Below are experts of layer 4 (counted from 0) of a mixture-of-experts language model. Rows are named up (a neuron's input weights, with its number) and show model dimensions 0-223. Each number is 500 + 25 x the weight over its row's rms, rounded and kept within 0 to 999. Numbers have three digits each.
Before each expert's rows: "comes after" lists some tokens at least twice as common just before its tokens as in all text. This comes from a sample of Wikipedia text that the model never trained on. Tokens count by the router's weight.

# expert 11
comes after: "-", "\n\n", ":", "Personal", "W", "E"
up0:498512521469515497502485482496483539490511569481485465465461487483531510513488570470495522497511449510533513517472518502473537515520508515499510515506518546482475478494463460499462532485493505510473514507491498518474508485492521481460530508500476487508494515504498542467479449496505495515513534529489465538520449529519467490535521522500508508489475473505465483530526497539532491487507503515473487488488479510500491463523544567491480537523485526471545501508480505456526490518487491484438507557509513498567499514463535529513521493511494448443534518473527498484502488546453515496505509513532506476501497542538518496538470477506527538491469517466478473492505473513508510490520
up1:452522511507474501508534473494544489485517502503500514499508432527528509474531508541474510509574517522461512464524485514488506510508496479524486502545487504502527533497519477484510481486493526550470495477515490516491526531529485501500506488446497472497467539513517498468493451476525489490521502491452496528501518495486465495520571507529470511518500517497469457529484520551483536515529478510483533517492531523516468497457470520537516518496473469456551501535484520451526495493551517475524479448512486506498498489482486530534465524521538474529519517465510502522508485531514500544462440502500501502487492473495492520476528494509509485495512504510526545488483482441474491461494

# expert 26
comes after: " a", " as", " is", " with", " in", " and"
up0:508499526543504488496472512507501498535506560467493505508490504532522473503500476488555508514504447489487468485447502518513503496514517483498490495487494522508539497478470506510537511472497490546487536499527537447504519509491507533485480523516504508478470466469523429485542491521450537471547503517497499493522515486490548496518493490488506462531470509456491466473538472481445517529526496504502474544487445494517515465467479492485493484520532461477480479493516511468475488512446515535482471510532479505560504516472493537474539500509482519521517551505522505555513535476456561540492500497510495518501517505482519505487433472515510510475488475477496483489517493514490476495498
up1:517513494510457494501486448503503534509527473494480507471510481490522520472552450500503513475502521484510506440523539524508473524503489472479495509521486498464499501544568517485521491512486519497522509481507522532521502523512507491500483508483515551525498518500498496499511460500526468483467441484490514518544513533508461522455456469527521468566490473522487522545515498536509474461538485522485507519470514459517482510472496535508508494508490474507591479470492506494490498475511537516489491476535544490511492414534513519498486507515495506508500503509494508495475460506494469505554477472491514487523477466497489473467513504471453462488502458481531493503497502491546471469473

# expert 20
comes after: " of", " in", " to", " on", ".", " from"
up10:495489503488508498502504449497500494480484509494492506491509467493522490503495507500486530443484514488461469476515531511519500524460486468474518532486500528508479509458494478512506555513518495451506506482500505531459511547489463517465455497516481540504454544499502487490491475516518436517503505492483524499523487546494566474484493516562490488486468483458502492563521523545520508494513497514493503500503449467500492510466531530520507481523441454506495486477532453509521514503460517498471521534491503489508515528484504478517518516528489481460537490513486516492515483562471498514523513494561516480523490464461499494520489524523486517454510478554555482494479543477486480531542
up11:422505550459479500519487489536525505476548462541526541516482504518534474444531497533494492486495452485529526446498514536494473485519522520486485483513505483527492491524518500510501491505499511499497493506503531535460468499498475497458526516493556479482516513486500503447489513439457471484521498484528467495485548528494500516552480517509500514480532467534487506486497500521470521483473496515515538528509489552517529519458481535508493490509528487517551506515469560480486518492522492512502508482530516530474492520521459501509510523504465504509477508500499496447509515517544545502493499508467469464480475496460505476533554483520498520542475508514497479456500477472516531491485

# expert 14
comes after: " of", " in", " at", " for", " the", " to"
up10:509482479487531485484467485463505497425465521508502474489494515476518521536449513493504475540471518520473485503512491512491546510506473491476533520519501558504478498494499547514467500502513423488539508451514528481439520470509520486511510514471488480553485486486524503493535481556501509534507531543472507538519511491471523507484490542515488479483505518469553502479481460506490503550500458511481489474465469496491514548480509473475484502513502488510482552459506489518461524506486527484507543504420502448525525498459492491528494469492491485547498527503465539511488490523488528508499502509497497504502501496488503497472464490510519507522507465509489480539522544510484527482470
up11:459495440493502484563476498481483512557526503529485506503472470500476491488488508524449510510547468494532536450510509475522448491506474505466528508517513467519534515519511479520552501473531523500497469469506528458522538528504460495533487507491519513521530543495526478481474467498504492485518475506491457486453465493516504513511484461520517486534495488531515516524476518507516492459509494463496525548483482509488499451506503521520499514482523480514520472492453526499466494461458507493482482475516496505501494542482518487509493533484450461504504520490545474487497497471519467509515552477466496546512459511489531509536481510473505525524535465496516496452562507505485462488464

# expert 13
comes after: "s", ",", ")", "e", "\"", "y"
up1:516478484509500499481481491471529462468502495472522482534513520532468487543543537496536492544489531478458500492477508494489504505532503458496540472510506526512513486486501506509496484459487487568554515476498486481514453516528533507526508461541516490531518461506512497491493528480538550548521503475473459497526483510497478562481489518525465522496544483527505507458476470514495503519503506520532563480498512487513508497516502460540485498495474475504502533526430500487513498520478523504491508495544515469545507496532481522535498493499481527516499521503535513475519542567510504519528458519516538477458470500512494513518462492470489470472511502536516499516475522512479525514556
up2:520475510523505483508460484490489482437505522500518528509541489502450486497537529479533505481528473536492567527495507484530505458549499511505518510499479536529482518519479482489512472463515477466497549550524492506476518480504476467505514519456485473508486508550507483534494469515495523512447500457516453525455508539498523527465477482538513488500489471508492533527474483523500469465528538531549484500491507498510464499524491476488513509488499541560483530520480543541519535515474535481511523487518524510515545517481482482526515510483513489478487509509508484519517502531437516501488470520524501537496492493452524530513497493479516498467524481475535508472514570524505490476513

# expert 52
comes after: "-", "|", " non", " re", " All", " co"
up0:498524528530517507509522490502511491518486515498464496495505506503471467501507490468547495521512476473510479519456436484524537558471531508523477531533461509488470475533489487470457515537512523489469533520511479548524537544515457474461539495520510492501488513491537489498516482527497506523493522505487462512553517531543503488523471527487496486510485498480456518527486458512502534484464498537511511482460524491475470496495503493505568522544492524476498507488517554493472536506474460489504492496514492502508484498458508513498558513486522501497502527478532480492485503476493536507455453522509440540534500505501492498530469492555490491543472490520523479516508432485528503485514
up1:530522496515468519519531483512481523518534471499510519473498490479525508508508501478490482484523477476515496445538498481550547525496496513528566508532453458554541513480506518496490447473492485491460492484497514451525474513475478547521440533523521524455473528506526500497505466535493519472494453521497517522502507497515457486466438542525492525481497509497506464513506498489488526480475481495520527513503525509508517449535518508536503485528517462482508484508506504499501515456491468488458525504574491439505498513494486521487462511512493506515492504473482493535465521514500514467498495504538527480511510462497491501474462525487523496465437487529500488500466482489481537466504

# expert 60
comes after: ",", " to", " that", " did", " and", " but"
up1:462494514451462501473504458562503500455510501513517546504499520485511539462484485500477527518505537509521518464498490478488497486536537501471488493461499523515458512474538493505459514474508527487531511510521518523495495481466517513493485487481487498466551513580538499471471506473488535536526502448536480523518428535492488502477506527480552519529494521526514497493520521492484484465481502528485521524526478507473472552549551534531495502509519495516520549447484486488511517499541506504511522498486512496464534480457504472512496503541518493510496503535500497513452498479509491529521491494501485478477503528518442476491482491497525515472507532474492497505553512550495500514476
up2:498510531537476490591441503512485465492485561512520476478485469533513553502464451507527525499486502472499488495482485517512546476493498508500531505471487510472547485507536470510500479518539562513494489527508513524513517485451505498533503491515485500507542506513465504507518467487446485499527496520517514532486551466507486503512460504499519524547487515442496486524487475477497472497521481477532493529483494477521538459482533533493547445504546444534498512522470525544545475492503497498507510517500500532483523471532508507487541479482500507474487476510513503537502507541512480507500513527488485470526485539475497486533504525487529517523530502510535526485486506494529491520530

# expert 59
comes after: " the", " The", " a", " his", "The", "s"
up0:545499515498558483508480538504501462493484540460494510494466454524473519535512506487500533487529480487540469512473510527516525513491543508497481503527452561471470474511521514503513511507450519462501494478489500475507508508544505484499468556565536500493460504525493495530502505468461487519522499540529562525506484493488491524484482548507511531492472502465482507496477460477480543462449511501480488493470486492481490473491489506481518462490522479492492473527490470473511480478485502485513498524520506486512534540501457516451501464474506528488511482530511473572515504545507517512489502458489489485527505487521475501566477529504525476495452497475521482511500482485494484462536
up1:483453474481455523508492479500508550465476538512505512486493497495483527513509532475461529490510526534497503474499492487447501536496498457473482495524473504531512511487522485530530490506514503536468493512489524515522516528466507529460484493504533507482475530530529486479523497480511548510512489517489496522556498530508501445515535501505507491526495540500510520536541496501455510466497492550497506545523497508460488441505515551552462504531531494519537499474526504478500532508505504499479470508578490469537483457535483498533472489495453508533534518506538545518512480554499493525496479502446500526491453523519500479477504545530484463491466511505496473519518525483519495505512

# expert 6
comes after: " |", "|", "%", " Votes", "8", " Candidate"
up1:493512555553457511431497516503512487464510485496503532506508499522488496475510519484492443464495543522478520500457486514483517506485493517478496470534464511495460550531510482495522510567464535522454471481457474500510547482493500516494460488516521475508495533461494500511513480500492468543538498487503476522488522488515473480525464527512503476517505476485523497520494473467490501506493521493493515500491504459482478484441504532506533488544477503495513505467505482482493441498505471501530532530447489514516502494530506490506523449456463498472536515454531501482539514497495489482534463473529526557518504467491484510476500451539536507481494510499534483471493516524525532512536
up2:516487480508509482464478532493509503520503486471533517496485444484480528476483523444492494517458531520496531492468482515533537464547522499480483484472483511558510493496490465497501492500468548479496508486490516467518522515514555504499512508501516499498499512502484499465575462498467460499506496483509429523487507522527535468489510453504512507490521503499464510490489519499495488551476520506489507492532475464536487548468472489445514497527504465519510502537507524519528463530520443511474483508534467463520492477510518498492507504502504480515482516479486512515470460530508515501507506483481495527504479543453588522554528504503495485465488473483500481463458508531545523515483

# expert 31
comes after: "\n", "\n ", "  ", "\n   ", "\n     ", " 2"
up0:493510492497538513492481477466481484538518523479487464476467472514502489473520518516531513516475427427502504512534516513482535480525522462471535503472469538470516515522526483481538525488510485486504546507474472488490464488512487482508517507486503502465481518513508494470496438510479510492521573467512534533478486474490495505489492519463505484460482508481475488488506488477474533532464540520540480501508508490510510470507544523474494492457504489507493529470474519467505517511445508488524492497503578483493493488487504528516518476486512522462484541522466502516509488481507512520513488510520449524522492556536551536499458511466541494512496549532509486517487497501513564492481
up1:510449522481495527521508442481471511487517530481513539502522461496544519521511506462458503505547538530514523440502501530470499512503496510487498528533495441480513505505532487514522518490502502495508543506487531507458531446484536473480508481512504509491475479557502508444521502483530515499504494522518484464528510480472466497515523474478564483484482515495505508567517494498456489494480550527476535515489482510496507492496482511516486505501529441518502499505505492510514498481550506503476552514569501489506549495466529532498507493492525534480469493530473491486472474519527506466503439494535482516482519514476483486458495515503510515466517461522502480507498526457460523491541

# expert 49
comes after: " |", "|", " November", " October", " on", " in"
up10:493501535494486468471526489498470484513530516499528516503530567513493457474473473552482493496496466489507500462486511548538520513483495551520515467503510498509498510462502477548488515503486485524485503462490495465485501495505504516472495544466463545530483504511451527477469543506504479535477529452491518463541501542511519490546494572481505514516525492516520535488531511508479509494473531453507496514482486428496520475449490529492507468548513480479479516472509518431503542486498488526474497510499536522518516544499519452503532506499508497493484544492508509461529513502540512501493493495484502465504526497525537501497482490513501478505456546477464483456511478473508499506522
up11:521507497543487462429481485482504484509506498507512531498534496480477502490489491494506538481514456507564519466479515474506468477516516496509459474492497481538498561516479524510504465531498489511490480453521516460496507514492486469491528531470522504489454481535469520457493475494488513487482462497514475488497557494500504499466513485563498502488527475485470510549530503527507520484485480494528478498472459488525504531494486488504546509509516541503491535502494480488449493507513517525477484458535444535476492555481487499469522485517433496547496519484517509478506508515531472513490530526505502518506523501431477449460483495502485478474510478483507521509454499506442488529461

# expert 5
comes after: "|", " |", " –", " Lake", " United", " n"
up0:505515457506520485457508527445479481554518528510539489479490481556519508507518563467492512478499487491497529492463512465462510532481520450500504490494481492486490480523497496471494525519475539504469478501529551508514494527538550501505517495499518493515519482482515475537472484536491502493543470543495511497548516476471506522547497504491474459476440494472459484486487546468517530468513497535475512534477510476448484502456494514436487525486491532474512563495489517483498508540517505511460479501472482512555490485493484516455532440503512513460481508509519507515503485505494505492500500519493513482484492537512510497528498492477475493467485531500544479531510485559487474509491
up1:520519498480483522510498462504555509470495555477480544499472478515508485495533496508483507493514480487493500479456504503533527479506547520473486512510491501525455504499499489528485510461511529477482455498519493413534513503504443553476513506481546459470451535513516496448457530522485516514524473459510560489539508500483479476534500483491519528532503520505501510491502500510514442523480521491538529486487477513515506495470465495492507477518498525502506479495516500560481538503474519503483495550512473477505520505508491530503514506518508477492521477508504491499487476507549552502484467505461498487506481499499455506522456546521520456488441497502556550535493499494522506524517

# expert 54
comes after: ":", " (", "19", ",", " /", "–"
up9:534475506525496526513520472526518487509473528503471512516441546505487526492561511512491526497491537459497500502492515515464497500527506481496486503494467498474454451483566466475513492484479502479521539565523517538504486462501515518511550465477488498503451500485505518521526522547485500513485520513526497489519523473470478527540486510514518497484460492476500526509490482501477499484544503517479532528522485506495495507483517494465458525528487506511489488523501555492498514538478488474524502536541488509545485515514483449520542546511511420501514464520473504473559512459498506518493487475477510480517501462496474506437473479516512504510530499486489460539478480484478509540529
up10:462513478462519473486544474509524520483463486482522525518525492497516478488485509483491498504542481490501519475471494517457488475478543506522479477507495550486497469503453477560492503481558504495509497502531511490516499495508481498487519459479494522464508515496467495479475473528505509506518497465500476454485542503503519453517480521552490442463514491464551488494503515556459494497496487485517519530462524485538546503470524554490504447513470526519472515528525516505480521504523477528494504533477510521464458546493479470506523523509473534492510526478499488475484487504468527518490531515530513457518465519479471468468504501487504524503439521539463509513575502501490473512510

# expert 21
comes after: " |", "|", ")", "  ", " 1", " chronology"
up0:476470448509505509524469469504534461497530528522478494478448527492474499484477521487510504525516519459508517512443519487470510466512495499548487522465524539531497479486479487429492508533494459514497531528521485467507482507510503510518513500474478473479506498514499508489508493515511503549498501489485541518479509494508504488553501443487493486495497481484498514476523461464496480515511526489484511467530523468523501490518517515488543507474459529502521490545521506500470501473448539461512485497489584529502525478491491499515556451469525523511505511562520520467461494486435514472462504507514496491497474539488473500511483516540485464528469524526496527479529510480513489444508
up1:516482455503467509459480480497487486508488506548524475463493536502511498453495473484507506508544518527494509511472470559504478497494496512489566496525502511526515543480506471515491527481485524515499453449498560443533503485495484474485551479489450463518434476498458476487489468475483487510477472491509495472489463483528494500507486484463494497524503498534516504492484545468510466511478521546465528481514489499487503483487527540483488528505551503490498475522536492520511503469505503510510535498503514514529538499500511539510488475468459524507504521530538539486498490508514524509501496483529494525511492543496535440515452456518462490541520474498490504465467505535511441473488

# expert 9
comes after: " was", " he", " were", " is", " and", " He"
up1:523496485519423502502520501532510506521493473493526471534507463489471502475507513483475511480519527485510497505519508443471531473472512490501459503499472454486518517489501481516488538505529514503501461446491497503495509497481545478492520506472523528503490528522475498486482530520538476498496456481528504509473516484525509498489503531516507500547531499524563469527499500487534498489505551523541535524545499483497500539499442499483496469506534510508514528460507451501522534487523484503509482479489448469503507523519546490484438489520485486555504494468502519497508520522540476494503501526503538513558522481447469496528512515413519485518515487542482495449489532506498471499483
up2:504486501453498490507499502517481475533496545514500507518494524455474488481503452561478509513506470506480497516517518469538559478538513502500535488475513508506508463517498476512509479496475483509490499527510497480489500487511516483535549445502503459512512445462550472515528522509508508442524495517481488480466530502486521518519538478438555502519522497512498470470510511496540480500515440477466486492497516491488503507534498503468459528465522481495459513525497570519508473519521546554503488538484533479497506468457522551502491496490535492481506494478477499459525516513501473508486497517473536532506509512532483452537499466471535521515495534489457494468511470477520518522499

# expert 1
comes after: " to", " and", ",", " was", " that", "ly"
up1:458486482491511533506488457472545500520499527482481501468488492543489507513525513496460494491512486521513499448460536488455498560498496469445482518496462499472502486505496511508514493476480532542494506484484518457487476513474453538496504497522485523500513529439499528509501501482472479536496463439476503523478482513468453556517514512489531494467502503551496535486504501506505499522487482536473508495493463499509467531507502460477527486483492512524497501486466503507502536476499498451500494502499505475549472474549491523484505479498470529518512513486479524528504510528490528539521460466455519493471490494543474459490438478479483453439486515503509503509543481483541512523548
up2:503520479546528504546472572474502472523478510516531501476512470484510478485550475485498518506491508498500489459522445510515492490515493511507507486507492534503474495517487467492493467460496539507523490524510501487494485491477517491515592484475471493506529507490477492487495452521459478505540502501463479521530544516479518494543465486511505510491519491465505503517573472459492487517517473486446472482515498486556479501509510518549512487542534486513518506497485518514506472537489474501540463472516507523486526485547522521522528478503508533491532482463454436504501511505499527472512499512477523468527483512499513507531473509502508487528547513502419479518505508496500450482489

# expert 29
comes after: " (", " \"", "\n\n", "-", " in", "/"
up0:516518573475488494515486482500456537506540517481488495513481523534520529483513504507500520561486482508495543487484525490472539480524509482486464504492486514475506476549539542485474521518510543535505511556520506479507526491523530480558489498479496472526512512471538487476481478480504511482547535446468562535518491523540497534542516499519524477503477512520483523547501504497530541500509527537508496492479491496485498475468491472476525529522507487485526503522488496520506484537474508509498541512491536492534497486492495502478504522487464509506537507506486497480517494507507504512507448466492505543507560458489518538508520531425521481525468525444475514496517489467537487489525
up1:453503457475489462480496467552519540516552488490465516524492509450516498501495476468482505501550519531509470463478542494517530518517512535505469499545479485492486488510475481514518510516509491496486501472473519462519474503487536566506514514470478471495497526473539460510455444507504492511523481510504495494481490532507524533477491494494517508510524591510531512503491491508536433496505470519489522487486501552505464489516490524492485518541520511466495497527468507505512492505509508483477480487476504503511525498439517516485489502498472472464514491465516534536498506527463453495457473514429505518504528484486511494504525483490502549538510490507533517511552526500554485510504

# expert 12
comes after: "-", " his", " a", " and", " in", " her"
up0:512532520509487434517464491466500516488512530487497467529486490570533502435495529487502544509477489478480518467477501515417487519455470503553485510515545545518512479525504516467526514503459475503474497492484535516498468509524483512535507489499506504521520512493519497517478499494503522529498502494512551552480468480515512508539469526490495465519521506503491527502512487458503507513487491480499502501509508473470508508452516546467517531547447519484438445512457461473507480519515539501534469490471520484501470499478502551479482485506532496484519487515509498449494501529472537523457484504503520509439515542518498514501477489488510482534485483501498505474515485472495513483478
up1:536430522501468528499512498515526479500512547489488532495478475513467520522500532489512466504520508528480488466450488520479500498495495517491503473482503475501502538541544499487550539481515540497463535466503494518520520491473463513487515468520520493476487531513493516498507492462512538496529459471508487523501480556518491487544522470527490476517510459523528501508522487533515503520506482524494528487485490443493507488489490522464523489496493531454486479509499507501465488473547524521492500492510491496525502498566553518543445486501485471493502467526553478568503517519486493520458501491512504465526511507485481471535508574506489528459517513497545519495549518507530536523478

# expert 40
comes after: " in", " 18", ",", "In", " In", " July"
up0:469482503481516512496477498466547540515479515466490549508505487513505481506500499498483519527543488479552508506502482487508553486478499519479478547547548488544497469493462499483506470498468487534511484473510487493522525463500523453510492509535529485479509506480551477463523444511481572534521513528487488507531488507461460507489470499519538484493434487463476499484490505502531499475470480490532519481504430503515484478473521497500514479554474500481537466475474532508505502500474484474495497481492489483548480502459482517492530500481516490525522533478510512521469471497507538456501491482496469515489467510448505495538486480512474511502440505506525490520552477512488476520545
up1:471528495541483503443484487498573532481519517540502492521536494509519501502522501521479504476532530474503507488477515534475516524488506478464524557485509475476530532496460539529491440471526523480534476477512533492489471489525518479531494483439535484497499494515524475514505438532524496509511516483490478522504511510505464479461474492526513466483494488519473461450490499517467485463501472516514519537519472520541523501466510476473486533548499509518526508505486529490501524496477479534505509474489518497489536488518526473486449487508494527496489503493519513503490478522482486536463518529460498533502504534458504558456489508501529479479495471447512534508530490522440522468526

# expert 32
comes after: " the", " first", "-", " a", " this", " second"
up0:504465475528531499492474481545522558480521560497502497465475466507479510549486535501490567509496481502491500526517538510517476544531508510484504477514513517492498516489506542577490545538507474483492543461499524487485524492487515468511523482521461506517513473505533514507526487483492508497524537489551504560529460509498482513513525487514544489483489531508513526508494511449531505468506474503467513508518469522494496514467472495466514545500515485512454518498463484500458488505507436451449499502448554520507511523507495523481492457502497503494457503526531486483491522490509540497502529483538479523515453516508492492504490504502546471487503519532487488506499492490495510520446
up1:505486496452431517497494497463542499494494503533415496481520529482476504498501491490507501528554495522471549420486517504441513488527485472503488505510478452498452554500544500484478526484499518493479489467497512503466533521476455506510490502477539482545515536503522555492472484449499493512500455482530482554534526511506464480526558457477540529520507488520490488508476502526507471480531482493491500510512511486500502513500499498516511496488524497494531511483523480514493531460525516507486494460504488490497565493514534537486499497507474516491436505468529516531474504501485501518492477472502481543515474500471498476516484515496486517481503476526513487493505472508538501447493